From a checkpoint of a small mixture-of-experts model trained on Wikipedia.
Experts: 8 picks a token, a sigmoid router, a shared expert of 512 neurons.
Training: a variant of Muon for the experts, 426M tokens.
Below are experts of layer 3 (counted from 0) of a mixture-of-experts language model. Rows are named router (the router's row for the expert) and show model dimensions 0-223. Each number is 200 + 30 x the weight over its row's rms, rounded and kept within 0 to 999.
After each expert's rows: "mostly gets" lists some tokens that are sent to it at least half of the time. This comes from a sample of Wikipedia text that the model never trained on.

# expert 76
router,176,148,194,237,212,267,258,146,179,120,132,211,225,126,174,266,175,198,198,168,201,215,204,186,198,253,238,244,226,182,210,174,201,222,180,221,137,171,209,192,161,166,210,172,214,211,235,253,178,172,207,193,224,187,178,244,211,165,270,165,203,165,162,181,248,234,168,171,195,179,195,171,169,178,212,184,223,186,263,208,166,229,237,218,209,211,202,216,232,182,193,195,136,220,209,199,190,221,207,164,137,210,228,152,187,200,215,216,125,256,209,213,166,205,201,178,218,249,238,181,148,211,131,207,209,168,186,157,244,216,196,143,209,150,183,177,230,201,165,250,180,193,153,196,185,230,205,163,173,219,181,205,183,257,208,208,190,219,198,175,217,153,174,179,184,189,243,205,190,217,205,180,179,198,181,194,230,194,230,213,221,176,156,185,178,154,201,194,232,246,163,207,192,231,181,166,255,216,204,147,200,174,209,230,183,185,195,247,219,203,236,241,155,225,174,175,207,187,188,222,215,186,178,189
mostly gets: "-in", "-East", " Parliament", " inter", " throughout", " Honda"

# expert 63
router,178,276,269,248,122,307,215,208,232,221,166,217,203,76,216,240,208,182,192,166,200,202,166,200,215,174,261,214,223,218,237,207,188,177,192,216,179,167,171,176,146,165,280,172,210,202,193,221,145,162,237,151,231,147,120,177,186,195,223,152,240,198,152,184,223,239,226,139,224,227,240,190,224,205,201,172,220,191,199,218,175,194,206,201,226,204,220,235,188,213,243,182,126,178,205,205,203,191,201,210,201,180,236,213,214,235,166,210,132,249,214,191,185,218,214,215,215,245,204,219,264,208,188,207,192,159,117,187,225,200,249,183,201,167,190,178,139,155,151,194,173,194,236,235,199,183,171,183,230,204,154,208,199,253,141,244,179,150,200,205,234,164,152,270,154,184,235,171,179,219,185,219,189,213,260,230,219,195,241,194,197,176,185,236,197,181,181,219,181,178,182,194,260,215,205,230,172,195,232,191,171,230,192,224,194,207,231,220,250,207,223,173,238,202,189,176,217,202,162,169,199,224,164,206
mostly gets: " =\n\n", " Coordinates", "Scientific", " Genus", " born", " Died"

# expert 22
router,206,177,259,176,163,199,241,149,258,184,180,203,198,152,228,196,198,185,263,190,175,231,199,157,148,224,249,228,221,154,203,192,180,170,196,180,175,147,206,197,197,185,219,174,196,184,215,207,167,184,213,200,211,191,143,191,285,158,207,196,235,143,166,142,237,263,213,204,223,206,207,176,221,189,199,195,204,180,226,221,203,286,225,229,253,231,253,204,208,258,220,144,198,166,213,212,169,168,212,159,188,183,172,168,165,196,226,248,140,193,144,195,125,173,220,247,228,224,243,213,171,234,161,218,181,189,188,191,207,201,222,132,241,211,174,180,188,189,187,210,193,198,225,214,218,242,233,130,205,204,184,201,211,215,204,196,211,177,180,211,226,183,210,183,189,234,216,203,184,166,176,182,211,191,207,224,200,178,252,205,177,180,201,212,171,168,162,207,144,205,187,201,236,250,155,230,190,196,246,185,184,197,178,178,157,177,195,192,211,253,242,234,234,210,209,204,211,194,223,169,257,200,205,182
mostly gets: "′", "°N", "°", "″N", " −", "_{"

# expert 41
router,222,143,224,198,141,202,231,165,230,221,193,256,246,171,180,241,260,223,167,169,201,198,164,154,156,249,197,242,212,167,206,179,226,234,189,238,172,178,183,157,166,187,240,216,210,193,191,217,201,207,181,230,219,198,159,170,179,231,234,164,212,191,154,146,199,227,208,155,132,181,207,188,202,197,217,254,175,197,211,219,227,216,224,209,247,251,172,198,191,226,248,203,184,146,142,170,222,151,260,175,200,192,207,161,197,234,121,218,137,256,199,262,215,216,190,194,204,177,224,179,171,180,155,248,228,204,150,184,200,210,237,189,233,171,170,134,173,213,129,244,169,169,241,229,187,234,202,186,260,184,169,224,193,183,199,228,191,230,158,133,178,186,185,227,180,199,220,157,229,174,190,188,181,138,231,204,201,198,219,218,161,158,252,220,198,188,189,202,186,212,199,168,221,240,171,214,197,181,238,192,209,179,181,230,168,155,214,226,220,202,208,220,227,239,170,164,241,170,182,171,194,188,236,170
mostly gets: " (", "°N", "(", "(s", "born", "ี"

# expert 58
router,228,187,271,251,208,273,198,187,290,193,192,202,249,143,247,239,236,173,186,131,222,230,194,154,164,215,219,232,241,169,210,144,204,189,189,190,188,211,176,183,197,198,250,144,228,142,177,202,238,207,211,195,195,187,195,214,205,219,215,158,149,174,178,193,244,231,192,219,183,256,242,187,234,185,201,161,230,189,190,247,166,235,249,188,226,198,193,157,184,189,252,228,189,196,184,180,178,173,251,179,203,185,193,208,199,261,148,216,189,189,171,200,198,202,223,193,206,217,202,211,215,215,176,220,242,219,167,229,200,250,240,173,233,216,164,176,209,169,199,207,193,191,207,235,213,243,189,203,189,176,177,205,178,211,209,219,171,195,171,191,162,200,185,196,182,173,207,215,166,177,261,229,221,167,229,212,197,176,181,144,224,186,208,220,178,234,169,210,175,188,185,209,193,211,141,245,173,223,229,201,210,210,193,214,188,141,266,193,215,200,233,231,199,213,171,179,292,142,210,188,188,285,172,187
mostly gets: " joined", " appointed", " the", " State", " Label", " signed"

# expert 54
router,219,141,186,177,186,234,214,166,251,139,147,135,239,144,209,289,219,256,147,187,214,212,207,192,144,194,258,218,206,230,225,163,193,171,171,227,221,196,191,177,188,172,196,204,218,188,188,192,163,177,216,190,229,175,128,190,206,155,180,174,168,148,192,146,270,224,191,233,186,238,213,151,240,187,233,221,217,167,179,179,239,193,208,221,234,238,169,197,185,242,166,181,185,189,191,228,219,202,242,165,178,189,217,246,142,188,200,226,198,252,230,156,152,171,201,180,167,214,210,238,240,228,170,216,178,168,187,154,230,212,199,200,185,170,218,177,185,209,163,245,141,169,236,186,173,231,204,156,231,204,162,246,224,189,204,200,196,217,177,200,244,209,158,242,207,211,228,216,178,203,220,231,175,184,198,233,198,211,243,196,177,176,175,238,158,198,167,194,194,226,198,241,221,227,210,195,219,174,219,165,158,174,219,215,137,171,206,205,216,250,181,251,215,175,180,238,240,163,227,226,209,167,200,210
mostly gets: " Jr", " Records", " Center", " River", " Festival", " Street"

# expert 48
router,249,209,255,220,143,256,233,173,185,209,168,181,204,208,229,272,236,229,209,196,248,179,146,210,194,211,215,197,209,172,175,193,205,167,177,208,169,177,198,174,191,198,234,170,232,203,212,220,162,206,219,199,212,199,152,193,214,162,229,154,224,212,162,219,238,229,207,196,163,225,204,168,222,253,203,206,195,187,194,181,220,174,237,167,237,236,195,196,196,175,175,181,263,205,237,198,188,198,254,160,213,146,218,208,188,221,141,214,197,180,169,219,177,229,236,231,213,176,193,197,195,205,220,213,203,235,197,204,208,224,221,175,228,179,189,174,169,207,148,203,178,200,213,232,169,201,196,181,228,241,149,180,242,233,201,256,196,146,170,210,233,223,221,277,211,232,260,124,173,207,221,198,221,216,223,234,196,176,216,207,211,147,222,230,166,217,163,192,188,178,154,142,239,203,170,222,193,220,252,177,188,227,211,203,207,141,253,223,238,248,234,249,240,225,172,222,184,167,131,221,187,147,189,154
mostly gets: " found", " said", " announced", " known", " According", " considered"

# expert 55
router,215,146,259,228,220,232,214,165,219,138,169,197,205,146,262,233,159,168,246,138,238,195,174,169,172,274,221,231,178,188,200,171,223,151,179,226,258,167,212,200,222,159,262,164,188,223,126,212,177,191,227,224,223,166,180,197,230,158,219,142,162,199,167,138,221,181,148,163,178,251,271,177,206,180,213,177,233,186,174,217,238,177,227,188,207,215,220,217,187,227,231,201,189,178,159,187,169,214,254,201,193,188,222,219,183,175,201,219,148,176,206,214,199,175,172,177,202,232,218,220,195,228,150,193,213,192,219,213,223,218,221,145,235,195,219,193,207,185,144,229,150,218,207,204,234,200,215,214,181,215,205,218,239,195,224,237,177,203,226,216,189,221,184,189,194,238,221,171,201,189,247,213,220,195,189,187,243,183,197,173,203,153,213,182,199,162,162,154,209,216,154,225,241,226,192,241,181,164,239,170,231,180,215,156,212,165,160,248,186,248,209,206,207,209,214,204,245,142,182,221,204,219,191,208
mostly gets: " |\n", "|", "===", ")\n", "\"\n", "=="

# expert 60
router,263,139,242,240,132,293,237,153,279,146,144,165,212,123,257,299,230,252,215,192,229,242,221,172,209,209,232,221,194,146,203,169,228,154,225,186,178,196,202,175,191,162,265,222,224,219,165,246,161,209,210,208,232,206,163,180,200,245,211,189,195,196,175,182,213,197,185,199,173,189,171,180,192,176,227,241,166,189,158,184,171,204,176,176,183,192,216,168,183,182,180,229,167,194,171,167,226,199,190,170,230,203,176,206,200,210,179,236,176,242,185,179,216,239,239,208,197,196,253,200,202,237,171,244,198,169,161,162,220,238,202,205,192,135,219,150,190,180,194,210,175,197,240,204,199,191,164,205,238,242,202,252,225,218,202,213,176,187,174,228,203,139,158,223,198,226,199,178,153,266,179,214,188,212,222,214,234,182,193,239,174,184,198,183,184,178,156,197,165,234,177,173,142,229,212,227,212,200,210,200,201,187,191,204,162,173,195,259,189,289,158,235,258,222,164,197,182,209,221,215,186,206,187,183
mostly gets: "See", "Personal", " ==\n\n", ";\n", "History", "\n"

# expert 13
router,252,129,195,194,220,226,195,127,233,181,143,154,234,149,204,228,222,209,167,194,198,250,171,177,148,217,215,210,212,216,245,167,160,208,178,272,200,169,210,156,211,128,237,204,197,245,200,199,189,155,216,177,222,165,176,152,247,206,201,182,156,154,173,170,243,230,189,243,242,204,219,155,245,196,214,190,178,189,210,232,218,231,194,228,232,208,187,167,210,231,242,175,192,185,204,187,226,241,233,195,179,167,208,188,125,247,191,229,133,204,198,205,164,185,184,196,181,225,199,239,200,240,199,186,206,169,206,174,235,231,216,191,222,204,213,143,217,151,176,228,166,148,258,211,234,181,183,209,201,188,195,244,204,177,238,237,154,197,171,200,225,190,154,219,173,197,213,268,216,184,250,272,180,242,219,191,215,209,229,190,176,171,218,192,151,206,170,188,193,228,218,207,275,261,173,211,178,201,200,163,173,167,190,185,169,210,205,197,221,215,225,226,218,171,164,183,278,137,219,215,211,177,157,175
mostly gets: "″N", " JPL", " Championship", " Championships", " Cup", " Festival"

# expert 30
router,262,150,185,231,211,271,253,195,204,130,151,223,204,122,227,241,158,211,188,182,243,197,194,186,207,239,212,235,220,167,153,166,228,228,158,177,205,191,181,185,181,145,227,202,189,205,180,268,197,182,225,220,200,150,200,204,200,167,246,197,184,170,199,140,248,180,188,156,183,206,195,218,186,216,196,181,204,193,191,196,202,253,239,184,187,237,194,201,209,208,184,172,178,226,166,178,167,211,214,180,162,188,201,179,156,192,201,191,172,220,170,190,190,296,223,178,175,228,240,170,205,199,153,208,229,156,187,187,203,209,191,156,216,149,153,152,198,211,170,244,162,167,176,186,217,220,208,184,208,220,202,219,181,220,229,206,193,183,174,225,199,130,194,164,143,221,249,168,186,219,182,203,185,177,212,259,232,198,245,200,213,174,205,242,191,200,210,213,209,260,125,184,212,228,143,200,260,193,200,161,190,160,206,224,186,176,230,229,235,220,235,261,203,225,139,190,194,146,149,188,233,228,199,232
mostly gets: " where", " because", " wife", ",\"", " friend", " level"

# expert 20
router,271,165,217,181,233,224,194,226,245,199,175,195,239,189,205,263,239,221,213,162,233,200,186,149,207,224,228,235,196,182,229,224,210,164,198,211,181,174,199,181,189,213,204,164,210,184,198,221,170,213,217,208,210,222,150,190,257,227,136,192,142,215,143,215,256,234,174,179,154,207,232,185,238,201,189,171,211,173,210,204,177,209,219,181,218,241,187,138,193,218,235,181,243,188,200,215,196,176,206,163,192,222,232,174,112,195,176,223,176,206,173,239,161,159,234,165,244,203,230,184,222,236,169,226,183,150,239,189,216,214,198,152,206,187,153,205,192,175,186,201,172,192,192,217,200,224,182,192,213,244,170,210,216,241,206,191,184,221,198,187,207,179,222,232,204,213,233,230,200,176,217,153,219,187,191,185,219,211,203,225,157,174,217,230,199,245,151,197,181,193,166,177,188,252,201,259,201,213,236,206,160,200,208,188,183,156,212,206,245,243,281,222,196,210,186,183,244,183,195,241,224,211,145,235
mostly gets: " became", " into", " took", " won", " moved", " began"

# expert 16
router,214,149,204,253,115,232,213,149,230,244,173,188,214,218,295,223,240,247,190,198,213,208,167,175,229,208,235,173,215,194,208,195,211,185,184,223,207,214,240,177,160,187,190,208,222,171,139,207,220,183,166,204,246,183,185,229,234,181,179,150,189,135,141,134,235,185,164,146,230,221,176,191,183,234,181,217,228,182,203,210,195,164,218,124,175,255,226,171,217,199,223,216,182,215,224,215,230,213,211,145,184,175,190,252,197,156,199,232,172,189,166,214,184,182,214,204,252,197,168,169,195,222,163,248,227,163,213,167,197,196,186,150,235,194,170,186,185,169,172,218,157,185,212,203,203,240,171,195,232,209,186,236,220,201,226,215,201,196,189,196,215,171,205,246,146,200,215,225,181,182,196,219,206,232,223,224,270,216,239,168,224,170,179,247,153,196,149,171,195,224,152,202,192,205,181,245,227,197,242,179,170,217,164,148,160,204,189,260,195,235,232,212,245,182,203,185,227,185,204,192,185,191,176,178
mostly gets: " to", " into", " would", " can", " until", " will"

# expert 5
router,216,191,229,254,216,233,210,199,268,175,171,170,170,205,244,200,186,205,219,178,223,181,206,183,160,238,225,195,231,188,188,139,231,200,192,245,170,193,248,203,154,209,269,187,235,219,166,226,196,159,197,188,245,165,170,164,219,166,222,191,204,216,193,181,252,197,177,162,200,190,253,188,235,194,152,154,199,141,241,199,159,253,218,193,256,200,145,200,192,241,240,194,177,202,187,181,202,235,227,190,191,169,200,241,197,201,208,192,159,201,164,175,172,171,218,194,251,210,208,176,199,186,215,185,182,186,211,165,198,223,223,165,236,199,195,162,217,117,188,255,150,217,253,218,233,178,158,193,200,210,172,213,183,209,209,207,169,206,170,231,184,209,174,200,169,178,191,217,191,214,188,209,224,183,231,197,265,194,243,167,186,202,189,202,122,204,219,169,140,242,216,217,210,205,161,274,173,160,227,162,205,155,148,232,187,185,212,221,264,222,206,231,222,219,208,171,246,196,189,219,228,210,174,180
mostly gets: " King", " member", " player", " General", " father", " politician"

# expert 74
router,193,211,181,286,144,192,287,181,259,153,176,186,234,183,222,196,199,188,224,192,301,174,183,187,149,218,246,195,203,144,244,202,234,169,212,172,171,185,199,125,182,203,263,202,245,199,203,252,189,218,216,240,218,202,211,201,221,175,210,158,213,164,202,223,214,189,189,185,165,220,231,188,224,190,152,213,196,153,220,212,181,220,214,169,260,241,203,197,194,216,261,235,176,180,211,174,172,242,233,164,218,179,220,208,237,225,178,210,157,208,144,210,184,291,230,188,219,236,241,162,195,202,200,223,168,214,153,208,210,190,203,174,218,127,174,172,186,135,157,186,183,180,252,251,194,176,202,148,179,205,174,214,174,226,185,271,209,188,164,190,211,128,177,236,163,257,213,170,167,223,201,248,240,210,229,205,227,170,193,211,201,176,211,175,141,203,197,156,166,272,195,170,239,210,161,180,231,231,249,187,211,184,166,176,182,183,202,199,199,234,203,206,182,213,169,212,210,185,176,206,251,194,157,173
mostly gets: " G", " E", " Z", " O", " Ch", " Sh"

# expert 40
router,226,231,241,234,149,285,235,204,243,200,166,209,225,81,184,236,218,199,205,135,200,204,191,218,241,225,268,204,208,217,220,219,209,206,209,224,186,161,194,157,181,134,271,187,204,195,200,230,151,211,214,181,259,148,146,170,206,191,258,139,223,151,142,172,264,220,221,185,229,217,217,175,195,221,209,199,210,187,221,224,195,217,210,202,218,208,210,228,204,245,272,209,101,209,183,201,211,184,200,198,192,201,194,228,209,203,175,208,132,245,189,187,156,211,211,203,192,237,222,239,258,233,141,202,196,141,150,199,259,178,258,194,182,157,193,178,160,150,169,195,169,174,226,215,233,169,189,185,242,175,203,191,240,229,161,200,175,198,183,198,229,148,144,247,212,161,220,184,182,262,180,229,178,216,237,199,218,205,228,181,188,174,184,207,178,195,171,203,206,182,214,208,216,217,189,217,196,190,201,187,203,225,225,217,203,215,223,242,247,242,217,203,242,224,164,199,177,191,214,193,194,206,169,232
mostly gets: " =\n\n", "Scientific", " Regulations", "American", " Representatives", " genus"

# expert 14
router,235,135,227,185,218,234,263,141,223,200,172,208,237,155,243,229,226,250,178,189,225,217,120,191,223,199,229,220,219,232,206,118,214,132,216,172,197,191,268,132,208,162,243,184,206,209,169,224,177,203,242,216,239,163,190,218,266,163,232,218,174,179,217,169,257,222,214,212,193,206,250,153,200,204,220,218,225,182,208,183,226,204,193,186,229,238,233,231,220,162,235,177,204,194,215,227,157,191,237,199,182,188,183,230,213,219,167,213,167,200,148,191,189,221,201,223,212,227,220,204,183,194,177,260,191,184,193,222,218,209,232,172,242,195,172,134,207,181,179,264,144,224,225,249,205,209,218,195,218,231,178,211,183,239,200,232,212,236,211,206,246,157,183,233,201,226,222,178,178,231,185,222,207,220,195,202,243,213,213,167,220,193,166,189,165,202,188,168,210,250,158,177,267,216,168,184,208,147,199,150,180,209,206,184,215,189,201,250,198,241,250,210,200,205,153,192,226,190,219,259,171,171,204,219
mostly gets: " but", " he", " He", " they", "]", ".\n\n"

# expert 47
router,250,182,178,219,194,198,293,127,215,204,180,178,215,209,227,178,228,250,252,196,224,194,201,207,225,239,239,197,231,210,210,178,234,198,191,223,148,212,213,115,138,189,188,194,173,186,157,230,155,122,211,171,204,203,168,225,220,161,224,160,128,195,171,151,222,192,147,187,198,202,230,211,202,182,176,168,221,178,172,212,169,212,204,142,229,271,178,212,189,204,200,203,231,204,210,197,159,170,215,224,175,172,146,248,237,218,200,235,193,222,203,187,167,216,207,206,222,170,214,216,177,230,158,216,160,152,161,188,197,156,203,186,221,217,140,160,179,132,181,207,155,192,213,179,203,209,193,199,210,230,199,246,239,237,168,246,154,197,156,235,178,169,202,222,149,219,276,140,185,236,217,269,189,211,211,199,283,214,205,246,217,167,159,199,186,188,239,174,198,207,139,154,231,178,190,194,217,209,171,189,212,208,164,188,200,152,184,226,272,263,189,241,265,261,142,189,208,167,192,209,214,213,168,183
mostly gets: "o", "e", "i", "u", "io", "ie"

# expert 44
router,234,179,177,276,158,202,255,93,330,133,163,177,261,171,283,254,185,180,228,147,213,183,197,196,181,272,225,205,238,153,229,149,181,219,204,216,151,195,213,150,174,190,240,177,214,160,200,259,166,192,251,220,232,156,220,166,231,187,213,158,153,141,170,230,191,181,232,198,197,215,230,197,193,216,168,195,229,175,195,217,183,205,246,188,215,226,235,221,184,209,253,256,183,209,220,170,190,219,243,218,181,153,214,182,200,255,205,218,172,226,123,251,203,248,213,205,240,171,231,200,198,212,215,199,153,181,192,215,207,196,208,207,213,180,128,169,189,152,155,245,159,200,227,245,190,203,163,161,236,190,156,216,210,221,217,210,131,191,187,212,215,168,192,206,194,226,239,175,162,215,214,228,260,162,195,231,227,195,225,183,206,213,224,210,148,224,204,188,200,238,204,225,210,208,188,215,177,188,262,211,203,187,174,178,192,153,199,235,250,224,232,207,188,224,169,138,233,175,216,195,244,179,184,196
mostly gets: " York", " Frank", " London", " California", " British", " Chicago"

# expert 42
router,211,161,231,257,212,184,231,182,195,233,194,214,222,181,194,226,203,195,215,175,249,212,178,214,211,242,215,195,233,194,247,230,176,171,203,201,195,247,210,204,184,186,256,136,222,181,175,213,194,210,184,227,184,226,163,219,202,205,229,201,165,197,206,147,215,215,165,175,142,224,190,180,250,197,191,189,229,194,205,211,192,168,234,156,205,214,204,181,194,223,222,238,188,208,213,160,197,186,180,193,254,181,186,222,197,269,170,227,81,228,191,134,181,168,222,154,225,187,241,186,179,259,100,206,209,227,164,203,192,217,213,137,209,183,175,145,209,197,159,243,227,187,212,195,175,210,234,152,202,227,213,218,159,232,177,250,158,206,222,217,204,170,143,190,212,199,232,154,192,229,232,159,245,202,188,187,221,202,202,173,219,180,214,198,213,234,215,142,179,226,162,152,206,210,222,255,255,224,213,191,177,169,172,195,180,175,249,195,223,231,245,241,235,223,198,218,251,196,161,204,184,169,211,174
mostly gets: " including", " than", " with", "The", " like", " the"

# expert 77
router,221,207,202,239,121,245,267,156,236,167,163,202,233,190,202,235,267,214,213,177,225,217,183,209,192,196,206,222,242,132,168,145,213,131,164,250,183,206,242,178,158,179,232,182,247,224,188,187,219,129,168,203,210,176,103,187,227,201,191,187,175,214,165,143,226,234,228,196,184,227,173,151,203,166,240,210,186,187,180,212,218,238,238,186,227,208,223,183,186,164,207,248,148,197,144,156,213,236,180,198,212,200,245,164,162,203,196,189,160,213,221,196,173,185,199,208,215,225,223,222,171,183,179,200,194,170,203,223,184,183,249,152,202,204,201,164,194,153,166,210,190,149,223,216,200,183,171,166,200,226,201,168,167,231,224,224,209,231,153,196,214,187,154,214,183,180,209,186,207,253,194,169,233,206,200,187,245,193,189,184,196,191,151,201,199,199,163,217,198,241,167,172,223,226,138,202,197,205,236,168,163,162,198,205,174,146,203,268,217,238,231,228,236,179,165,156,234,195,208,251,198,193,128,226
mostly gets: " (", " September", " November", " On", " February", "On"

# expert 10
router,220,178,182,221,129,212,229,142,203,209,157,219,184,175,213,206,207,226,217,165,193,240,206,206,226,190,233,190,241,174,240,195,245,162,173,244,190,172,206,177,167,179,228,203,219,192,141,234,170,212,196,192,193,177,174,185,254,166,206,172,187,160,159,220,194,250,165,204,184,249,197,154,237,157,208,268,204,190,243,187,205,221,219,237,226,203,204,210,201,249,241,196,180,221,237,135,172,147,195,199,227,194,216,208,141,188,180,248,157,230,226,179,144,147,225,247,146,172,198,193,189,235,126,214,184,189,150,213,227,177,241,160,223,187,222,174,160,212,188,190,224,199,213,187,226,164,188,207,207,214,196,224,209,229,177,214,174,146,174,173,187,160,187,198,227,244,235,172,215,192,231,264,214,172,194,194,215,203,166,226,184,165,199,219,172,215,216,194,158,200,158,229,226,215,168,206,203,199,190,171,206,188,189,183,213,153,241,217,184,230,252,198,274,272,152,174,248,141,162,247,210,213,174,237
mostly gets: " Party", "″N", " p", " Pre", " post", " Part"

# expert 73
router,251,184,246,266,178,247,224,171,221,178,177,212,256,134,220,202,223,232,254,177,228,203,184,150,207,262,219,209,240,188,256,144,199,192,218,233,188,216,184,195,197,183,191,215,223,215,208,238,171,170,186,199,247,127,169,227,258,177,216,176,141,231,214,194,205,200,209,198,191,244,222,177,210,196,141,175,212,179,198,224,178,225,175,198,226,254,175,217,269,221,238,264,185,193,131,215,211,193,181,158,252,146,196,209,183,216,177,222,162,207,180,189,194,215,191,201,210,213,215,203,240,204,197,265,169,164,199,192,207,223,235,197,243,164,181,146,170,182,248,282,188,177,227,186,182,172,217,193,207,229,177,270,220,216,150,228,180,248,201,207,224,225,173,216,186,234,197,199,181,210,225,194,216,208,174,231,212,162,246,204,169,190,206,278,155,210,197,169,172,203,243,170,207,173,166,215,194,226,218,189,180,182,193,200,182,165,160,198,201,257,174,204,240,209,200,205,197,203,189,232,205,198,183,222
mostly gets: " from", " first", " second", " since", " for", " through"

# expert 8
router,244,214,199,204,212,256,192,151,218,182,177,185,218,174,197,209,224,206,213,161,231,181,158,183,236,271,221,234,228,223,219,163,208,182,173,199,243,144,207,225,174,188,217,164,227,215,161,214,96,203,179,217,239,171,158,218,208,181,211,181,133,181,191,188,240,207,183,190,197,185,175,208,219,223,149,216,187,166,186,208,179,229,223,174,217,244,212,216,228,222,214,205,220,188,163,142,176,225,249,199,176,162,231,202,188,187,215,208,171,204,176,194,181,209,233,190,237,198,210,196,154,201,189,222,207,220,130,191,242,194,215,196,242,152,171,133,213,190,140,233,179,162,232,206,244,196,197,209,225,238,184,250,214,238,181,239,161,215,191,216,196,197,180,245,204,215,226,203,184,241,237,195,237,197,198,216,212,183,220,198,184,178,280,196,173,212,230,191,160,214,159,191,229,195,153,229,262,191,192,178,213,212,195,160,193,201,161,256,221,229,157,233,234,285,161,188,205,165,213,206,221,188,193,150
mostly gets: "),", "\",", "ic", "al", "',", "ical"

# expert 71
router,226,182,259,272,202,275,200,149,224,178,148,216,257,138,195,216,243,186,217,183,242,160,240,178,212,267,240,208,225,157,215,159,211,148,190,261,204,245,226,198,159,177,264,189,228,213,192,200,189,145,179,227,199,171,168,214,207,211,234,182,177,161,206,163,242,244,202,191,206,222,214,205,181,188,208,169,196,206,230,193,187,218,205,218,185,219,205,217,223,187,199,189,146,194,166,142,194,232,195,182,176,219,198,232,140,217,174,222,141,211,194,186,177,182,158,165,199,198,226,259,159,200,167,221,201,184,137,187,205,196,277,189,176,208,162,157,174,184,158,228,195,162,209,193,254,182,200,147,251,255,189,181,208,253,200,177,167,211,194,212,201,202,146,186,159,214,215,181,195,245,187,191,199,192,218,245,200,165,189,163,205,169,183,221,144,192,142,186,247,235,156,183,210,191,164,192,211,226,206,237,201,177,205,226,176,199,220,245,215,218,220,204,231,211,225,235,204,210,195,195,223,206,187,129
mostly gets: " in", " at", " In", "In", " during", " of"

# expert 66
router,217,183,187,221,115,216,227,192,267,165,152,229,275,164,219,248,235,217,202,185,219,170,185,218,214,200,261,218,190,171,245,191,181,180,129,195,121,182,189,181,197,192,253,193,225,243,196,253,156,152,201,256,179,167,160,214,243,176,171,186,180,141,196,187,232,166,239,165,156,234,206,154,240,203,225,198,247,175,171,214,227,210,200,218,216,208,196,185,149,264,209,239,196,182,198,200,194,198,187,152,214,163,171,266,212,199,202,255,192,204,211,226,176,252,234,216,194,212,202,190,166,181,136,255,178,236,191,165,207,204,219,227,225,140,131,122,152,178,163,203,160,213,216,204,224,170,153,179,235,215,211,224,208,236,206,247,148,219,168,256,208,180,140,245,145,217,177,192,179,266,254,251,234,204,230,214,236,187,248,164,188,178,211,226,163,180,225,186,132,202,200,204,236,168,182,208,185,160,237,145,189,183,182,198,203,183,181,213,191,244,195,212,196,264,150,244,225,186,241,243,236,200,186,186
mostly gets: "od", " con", " Bur", " Bar", " Bal", " Ber"

# expert 24
router,272,176,197,213,231,223,247,204,205,158,182,205,177,162,293,219,201,207,216,154,204,217,217,203,207,224,215,202,232,195,160,124,212,210,192,251,219,152,202,197,231,172,259,141,220,182,151,216,218,170,219,221,206,179,146,175,218,158,194,175,171,186,181,193,255,221,194,207,170,198,213,226,220,204,164,179,224,203,203,222,208,221,191,191,220,212,193,141,192,219,209,217,161,198,193,200,197,153,236,170,171,222,201,195,157,226,167,197,175,219,144,177,189,203,221,126,171,170,187,230,181,244,192,196,210,189,197,183,194,191,240,161,214,178,179,153,182,181,205,195,196,146,190,201,215,192,248,183,202,215,238,213,196,209,261,204,196,197,200,243,234,197,190,197,217,201,237,188,202,205,189,199,206,191,230,211,270,208,207,179,185,172,218,203,194,203,181,215,223,266,146,195,185,249,197,274,245,182,219,146,184,166,234,227,187,205,214,217,250,251,233,209,287,229,141,197,178,179,187,237,213,217,163,204
mostly gets: " September", " November", " December", " October", " July", " February"

# expert 4
router,178,265,286,197,153,181,212,186,261,148,186,202,200,198,178,186,204,178,179,146,197,193,219,179,212,287,224,202,227,148,203,173,218,165,194,238,189,215,248,176,197,200,248,128,284,182,161,219,205,171,192,180,211,227,159,174,252,173,206,193,173,193,129,172,199,216,209,190,176,184,246,180,252,183,170,162,238,167,179,192,173,196,201,215,209,189,199,189,179,196,274,234,146,194,216,201,194,196,208,138,192,196,245,189,129,216,150,203,183,174,158,205,243,189,219,190,206,237,228,199,184,254,237,204,184,189,190,176,208,264,212,170,231,153,174,155,216,190,204,257,163,193,219,175,196,193,197,170,258,206,155,230,176,191,167,254,159,187,225,188,189,207,185,222,208,191,180,178,208,211,211,231,231,184,203,203,233,240,211,183,216,200,241,194,146,233,185,215,148,202,200,210,219,237,149,232,212,178,261,210,159,201,212,152,143,169,214,179,223,226,232,233,203,262,170,198,199,188,185,216,214,240,201,176
mostly gets: "folio", " Hapoel", " USA", " et", " Monastery", " :"

# expert 17
router,187,184,206,240,202,255,271,191,247,184,184,194,176,162,248,190,203,208,215,161,240,240,197,205,197,235,261,222,224,141,202,182,219,196,227,183,202,168,198,183,230,228,248,201,199,148,172,243,211,232,175,246,230,192,111,167,257,118,179,165,165,171,132,142,216,195,211,221,183,166,206,171,197,230,213,173,219,176,198,218,193,206,213,173,166,198,185,182,236,190,207,253,156,198,252,158,180,177,186,150,209,202,137,223,184,195,142,218,187,244,186,200,180,258,221,161,215,217,198,204,222,212,232,255,181,197,191,159,205,237,193,195,186,159,164,174,171,122,169,223,185,173,244,198,238,165,201,198,231,221,181,220,210,223,215,240,222,186,167,140,206,194,130,182,180,192,252,187,164,209,206,204,205,210,182,212,237,150,238,203,211,142,219,192,182,160,105,173,177,229,203,145,184,240,169,228,239,203,232,177,181,159,135,223,209,164,185,251,205,247,204,215,235,241,155,210,217,192,175,244,209,220,187,208
mostly gets: "-", " -", " •", "|", " un", "-R"